Experts of a small language model.
Size: width 384, 50.6M parameters.
Experts: 128 experts in each of 6 layers, 32 SwiGLU neurons an expert, a softmax router, a shared expert of 192 neurons.
Training: a variant of SOAP for the experts, 326M tokens.
Below are experts of layer 3 (counted from 0) of a mixture-of-experts language model. Rows are named router (the router's row for the expert), gate (a neuron's input weights, with its number), up (a neuron's input weights, with its number) and show model dimensions 128-255. Each number is 200 + 20 x the weight over its row's rms, rounded and kept within 0 to 999.
Before each expert's rows: a language model's description of what the expert responds to. This comes from a sample of Wikipedia text that the model never trained on.

# expert 23
Creative work nouns
router,188,206,211,233,194,222,205,191,178,202,194,182,184,202,213,198,227,214,217,205,214,197,215,152,201,209,232,215,190,211,213,170,215,199,184,179,196,201,211,201,177,168,166,221,169,190,195,166,188,179,204,189,222,208,200,171,200,233,226,204,215,225,207,204,190,179,200,168,190,195,180,181,196,188,231,202,176,212,199,211,213,199,213,180,189,219,177,208,250,212,214,209,237,165,196,180,225,188,199,170,221,185,185,172,188,207,216,155,154,210,233,169,196,230,179,207,157,197,191,199,184,173,182,227,250,193,181,187
gate0,232,191,218,225,222,170,225,212,194,207,211,157,194,213,189,197,209,202,189,228,180,192,174,197,191,206,208,194,205,192,179,200,196,207,190,211,177,201,182,205,225,194,193,192,209,186,207,195,216,183,216,240,176,177,229,184,154,215,183,198,225,201,163,184,199,213,170,249,185,207,188,192,247,201,214,223,223,193,185,173,170,203,196,210,199,210,179,209,202,221,203,207,175,212,219,194,202,230,232,169,236,220,231,206,231,206,177,239,199,195,218,215,180,231,208,191,209,230,229,210,212,221,205,218,201,172,239,192
up0,163,202,201,214,204,174,230,208,227,207,183,219,221,169,176,193,174,226,210,184,182,215,209,251,165,181,166,261,236,177,175,187,208,211,189,211,259,201,237,246,180,214,204,200,180,177,193,201,197,187,202,212,194,245,175,207,218,189,231,168,187,178,200,207,207,226,189,184,222,199,226,163,203,188,231,210,186,169,220,182,223,216,191,207,174,185,244,219,200,174,190,207,207,198,202,189,203,180,186,189,202,203,197,203,181,232,214,195,209,250,178,169,214,181,198,216,217,176,171,211,229,227,176,171,178,223,183,214
gate1,198,213,189,182,188,220,236,198,192,198,226,202,226,138,215,173,163,178,212,211,228,158,193,204,198,194,225,215,202,172,196,203,195,217,202,209,212,238,211,173,208,221,210,169,213,201,197,211,208,227,201,196,209,203,171,193,197,200,215,206,191,184,181,159,203,197,208,192,226,220,238,188,152,204,177,177,214,198,187,215,190,227,177,210,202,202,205,213,202,209,200,188,203,217,164,183,241,190,209,199,171,216,189,203,198,210,167,259,184,192,181,190,201,208,211,168,178,200,173,173,199,199,175,190,185,215,194,208
up1,176,228,196,199,173,211,175,162,221,212,204,240,177,244,187,167,218,202,226,167,185,216,209,179,202,173,197,191,208,189,214,212,197,206,193,210,206,220,219,158,187,214,200,217,188,188,182,185,186,192,188,199,235,197,180,174,199,185,205,191,214,214,215,193,188,182,220,211,218,223,212,180,201,216,232,176,197,203,206,222,206,202,240,178,169,179,214,194,211,236,229,159,174,212,219,202,221,233,197,227,190,200,211,195,178,205,208,163,165,172,199,177,181,185,180,201,205,198,203,230,186,170,202,225,240,214,215,222
gate2,222,230,197,210,194,185,199,192,187,209,196,188,224,217,213,178,219,233,216,214,191,227,208,201,180,193,194,183,246,164,198,199,162,247,191,180,173,208,195,219,194,142,140,183,172,247,208,239,208,189,181,206,233,190,200,176,200,197,205,226,208,237,192,225,192,174,191,154,205,234,182,203,232,216,192,197,172,168,191,211,209,200,239,201,234,186,171,200,229,170,197,224,199,168,196,192,186,155,206,193,219,188,184,207,189,212,196,178,203,237,190,199,228,242,211,156,180,199,217,210,208,175,181,204,195,219,218,208
up2,251,194,204,192,186,204,221,194,197,198,193,184,214,217,214,217,194,246,213,183,204,215,224,198,180,178,209,192,208,178,184,211,191,217,207,183,184,196,215,229,180,154,167,178,186,210,215,218,228,194,199,193,210,155,201,185,202,180,202,195,205,206,163,216,201,208,183,154,187,195,194,193,183,206,195,193,233,210,170,194,201,190,230,192,216,189,175,199,237,186,191,208,169,193,214,193,179,178,211,163,229,200,192,184,196,180,199,189,193,238,183,158,207,206,219,157,187,175,230,178,214,189,190,197,207,189,226,216
gate3,154,226,208,237,200,207,241,224,171,188,233,233,202,198,212,233,196,230,244,203,205,190,165,202,205,178,227,194,205,163,228,195,192,224,232,176,198,196,214,221,184,153,158,210,204,206,142,192,216,190,176,216,232,229,187,197,206,202,212,187,178,182,242,235,153,181,202,181,210,227,204,195,190,212,203,183,178,202,216,191,208,217,209,194,179,180,183,200,219,188,167,204,204,212,191,186,215,150,234,177,211,199,218,190,198,209,203,176,201,187,200,210,213,222,231,201,174,204,176,177,207,231,207,217,193,196,167,203
up3,190,211,233,235,216,208,221,225,189,184,214,179,180,266,237,203,208,210,220,217,211,228,158,195,212,193,187,218,193,211,173,188,223,206,216,211,176,192,208,169,194,159,196,218,186,162,143,195,210,171,199,208,196,197,186,182,194,197,196,214,230,186,238,196,180,205,207,219,226,207,199,165,201,236,193,183,155,213,168,173,222,191,241,214,230,185,202,210,221,209,165,177,199,202,200,183,191,208,217,179,191,153,203,194,201,188,209,173,195,162,206,186,163,221,188,177,197,169,216,184,192,201,200,223,193,180,164,187
gate4,195,193,194,154,197,185,210,235,191,220,219,234,206,219,202,202,204,199,225,196,206,219,189,165,155,206,239,254,237,160,208,217,224,198,222,203,201,169,206,217,201,172,193,216,205,245,154,205,192,195,183,207,215,185,200,186,184,221,250,170,203,202,186,234,213,201,180,209,193,227,198,198,222,195,165,188,204,203,219,186,191,183,203,193,193,188,214,179,224,190,203,216,224,186,211,205,230,174,198,212,211,198,196,210,145,237,203,213,197,209,191,174,193,185,153,171,185,197,213,198,195,211,221,182,208,183,206,177
up4,222,193,201,203,191,193,213,229,164,175,189,216,194,231,156,217,191,210,193,202,202,199,213,192,171,187,191,217,211,224,191,212,230,185,211,208,188,184,232,189,183,178,193,179,204,215,200,186,208,197,187,209,216,193,225,171,204,191,222,209,213,232,227,206,219,210,202,216,199,202,218,211,219,219,193,195,193,194,208,147,179,221,215,237,192,214,213,186,210,211,202,176,212,175,189,225,217,210,216,194,226,184,184,207,185,210,191,199,215,191,230,186,214,229,181,208,192,184,233,171,201,214,209,191,210,194,183,183
gate5,192,221,171,223,200,206,212,181,183,193,204,189,213,172,196,208,207,178,231,232,220,213,180,204,207,222,208,182,177,212,235,206,222,215,198,206,244,211,155,203,209,218,193,212,189,234,202,219,172,247,229,195,159,189,225,232,179,187,164,206,199,205,176,189,207,214,220,181,173,189,245,197,196,175,206,197,207,223,203,186,196,204,184,197,195,201,180,239,208,201,222,190,195,184,206,174,193,197,192,190,184,221,205,215,216,206,202,222,198,213,181,216,204,162,181,207,182,194,202,216,165,193,239,185,207,225,173,185
up5,220,226,230,186,231,185,236,209,201,189,205,153,217,205,183,200,182,180,243,236,214,185,182,166,175,216,218,184,185,187,203,212,196,202,194,186,216,202,172,178,243,205,203,204,201,226,199,194,163,224,222,192,197,178,189,210,190,190,190,197,219,194,180,176,210,153,182,179,218,184,218,201,185,216,177,190,205,216,187,206,187,214,189,203,206,217,230,196,191,189,186,195,185,197,230,160,224,194,182,208,194,188,234,181,198,186,216,206,200,182,172,181,202,176,196,184,184,188,170,158,180,177,228,216,232,198,176,167
gate6,215,190,189,172,207,186,191,202,199,182,204,200,151,221,190,221,210,183,216,187,226,204,197,179,186,218,186,203,176,231,184,203,202,188,224,224,242,206,189,207,220,215,216,205,223,207,211,195,204,217,232,240,179,225,233,217,201,182,169,195,192,228,205,218,224,217,219,232,192,172,196,210,227,161,205,193,218,212,226,169,201,199,202,202,199,204,185,215,194,205,234,191,212,200,173,214,168,204,176,246,227,220,212,185,205,192,195,207,203,182,163,218,202,173,169,181,230,226,223,216,215,172,207,203,161,184,191,194
up6,157,210,192,221,177,211,180,199,219,215,193,205,195,199,187,190,192,238,179,191,212,190,222,201,201,177,159,177,193,185,188,187,187,260,204,215,219,163,198,224,243,185,196,193,205,202,214,190,213,222,161,193,186,190,193,204,208,217,200,216,222,166,207,195,196,190,189,221,216,197,193,201,215,164,224,157,212,202,224,195,198,208,156,224,148,201,197,215,225,204,197,219,203,192,199,190,233,206,223,202,207,176,230,173,209,164,200,223,227,216,216,230,226,205,169,198,199,212,204,185,188,228,188,222,167,204,214,168
gate7,208,198,222,196,176,177,210,206,184,198,201,188,221,209,215,201,233,191,182,219,219,207,185,231,198,247,196,217,195,195,202,202,203,188,190,178,183,193,212,166,198,213,182,167,219,184,201,195,169,217,180,203,231,177,219,197,193,197,210,193,186,179,220,209,200,236,194,192,180,207,213,186,214,209,202,201,214,211,191,219,226,161,208,205,226,215,191,199,201,222,198,217,168,171,219,212,191,189,180,187,181,187,207,188,181,198,178,191,181,206,233,218,171,205,192,205,206,209,218,139,209,179,216,204,194,190,202,195
up7,206,199,222,214,205,174,187,154,208,205,208,214,181,193,161,208,183,199,165,202,181,178,231,181,213,195,239,196,221,202,175,197,191,238,190,206,227,174,186,165,206,241,195,195,180,187,229,169,202,215,180,164,176,189,173,207,229,171,196,209,193,230,184,185,239,175,173,168,193,191,225,200,179,205,195,185,216,201,195,195,204,204,188,181,202,226,222,226,209,176,204,214,219,196,190,191,182,198,197,185,223,195,191,212,204,221,175,222,209,213,199,179,218,207,205,212,189,170,181,254,217,237,185,198,230,243,192,174
gate8,209,210,179,187,190,191,213,174,194,205,204,213,212,182,191,218,163,156,224,208,195,194,178,185,205,203,200,200,200,216,215,179,193,205,161,208,213,206,215,196,174,205,230,209,171,174,179,204,201,188,175,193,200,199,193,204,174,210,157,189,179,210,168,186,175,193,227,207,141,177,230,241,203,214,205,207,163,239,238,206,209,212,185,232,227,180,196,218,202,235,205,206,182,183,192,178,215,220,219,191,198,224,185,163,208,178,213,194,180,223,182,239,211,191,229,189,192,176,179,200,186,156,200,202,219,178,259,195
up8,213,192,173,185,203,200,203,209,177,214,182,191,175,190,192,230,211,159,208,225,214,219,187,155,195,179,190,195,226,180,175,193,245,189,181,204,220,190,210,193,199,208,185,208,180,161,175,206,185,172,151,200,200,181,227,226,189,239,194,187,218,190,172,207,188,215,210,189,172,238,209,223,223,224,178,210,233,231,214,174,214,228,218,187,211,201,179,215,200,210,187,201,193,204,233,215,202,230,230,232,225,211,214,215,203,209,218,228,197,243,201,239,167,190,200,166,227,173,208,204,224,165,211,217,233,209,225,179
gate9,189,215,198,190,176,227,208,192,188,207,173,201,220,185,193,176,222,233,201,227,192,217,184,209,168,167,218,211,160,199,169,193,218,179,168,207,209,218,222,221,189,170,212,199,199,200,198,241,209,207,193,194,214,182,215,189,199,196,180,194,223,176,183,205,221,174,158,183,213,223,194,190,232,206,213,170,230,173,193,169,207,234,199,187,200,190,180,176,216,234,208,195,183,211,237,185,196,215,212,185,201,204,202,169,226,189,171,262,244,220,164,223,198,191,214,191,175,198,172,211,191,203,213,199,181,208,180,205
up9,219,226,175,216,208,198,173,188,182,206,208,209,176,179,222,208,179,200,166,194,196,178,218,193,193,197,225,216,192,186,191,219,212,178,204,206,228,210,223,208,190,160,225,183,230,219,199,190,191,212,214,195,208,200,176,238,206,183,185,178,218,215,166,206,214,199,198,199,216,212,203,178,237,200,196,236,195,163,225,171,187,181,216,222,215,194,210,193,222,224,218,219,213,217,190,177,189,183,227,200,214,188,174,176,185,221,194,186,225,211,185,210,170,163,189,210,193,188,234,253,207,171,194,218,206,185,235,193
gate10,164,186,199,237,182,253,170,197,174,207,200,207,197,172,189,189,205,184,232,197,208,197,192,181,187,188,211,187,262,179,211,193,160,191,213,161,182,205,186,225,187,190,187,226,192,188,204,205,226,181,212,196,204,206,187,198,259,196,213,224,201,238,226,223,176,186,204,169,198,201,193,223,230,182,232,204,167,212,209,199,215,192,187,222,227,261,170,230,205,178,173,193,216,185,165,199,222,196,173,214,208,207,220,218,213,213,238,223,185,186,205,198,212,212,197,221,199,234,222,203,203,217,187,198,219,224,194,175
up10,214,199,241,223,220,215,188,234,181,183,212,187,194,214,208,193,210,175,185,222,203,225,168,152,187,219,191,207,235,225,241,201,196,158,244,167,171,205,211,200,216,199,194,205,207,210,184,196,231,183,217,216,236,216,204,186,186,202,220,217,204,214,204,213,193,190,217,233,203,203,188,225,256,198,198,202,158,200,196,191,214,196,190,190,187,211,204,166,226,192,202,178,198,175,201,224,230,236,205,191,197,213,199,211,222,191,186,168,177,200,230,194,186,227,221,201,227,213,227,202,206,226,152,236,210,203,200,188
gate11,141,166,184,193,207,202,194,190,195,192,185,187,206,167,206,223,214,200,193,190,195,183,183,212,214,197,192,180,201,196,197,187,204,199,213,170,196,218,190,213,188,203,164,195,207,177,196,171,188,204,209,232,200,207,207,176,215,199,203,214,183,207,217,183,196,207,186,185,199,180,164,213,219,207,220,213,197,210,187,196,186,179,198,232,207,197,184,231,216,222,213,214,216,259,182,183,185,174,218,226,169,202,192,173,156,220,208,172,185,198,222,235,220,184,170,209,199,219,189,200,164,175,215,199,178,237,170,206
up11,161,204,163,194,219,200,174,220,182,190,181,185,236,194,208,202,218,202,195,185,170,204,193,191,189,205,186,213,221,175,192,210,233,168,187,199,190,212,202,221,205,201,192,208,186,202,214,207,197,230,209,214,200,224,177,201,211,182,190,198,199,214,209,186,204,188,188,213,200,198,168,208,209,184,199,210,186,189,189,210,206,186,200,227,243,186,200,214,214,222,200,169,237,193,212,237,188,185,201,218,158,195,189,205,143,223,178,173,169,196,188,202,201,177,203,230,200,191,200,255,187,177,218,198,192,230,170,191
gate12,192,169,218,210,215,201,207,218,188,210,227,204,172,217,156,210,200,179,203,242,185,211,168,180,224,240,230,209,190,223,177,169,182,195,204,201,187,196,208,188,211,166,197,203,198,212,202,192,179,189,220,209,185,202,215,242,174,176,185,223,216,210,232,199,242,228,198,225,176,196,218,217,210,188,196,241,202,201,174,225,211,176,201,173,151,195,193,218,192,223,200,203,191,199,202,209,191,155,198,206,179,212,227,188,166,201,172,179,182,207,209,209,158,169,196,162,203,190,201,187,200,164,222,218,211,191,209,179
up12,217,193,219,146,160,195,217,220,184,220,210,208,136,211,208,214,214,181,196,167,223,190,218,216,193,195,158,199,209,202,194,217,177,204,165,196,219,190,172,192,210,180,204,192,206,192,218,201,199,184,252,227,185,206,210,217,201,232,212,202,159,185,168,219,153,245,199,225,213,179,198,229,205,177,201,207,187,216,208,202,193,193,183,166,204,177,226,197,198,205,232,209,152,235,207,185,224,187,227,208,209,205,193,212,212,188,198,211,191,200,200,204,188,186,207,212,215,190,253,173,190,195,205,189,192,151,204,209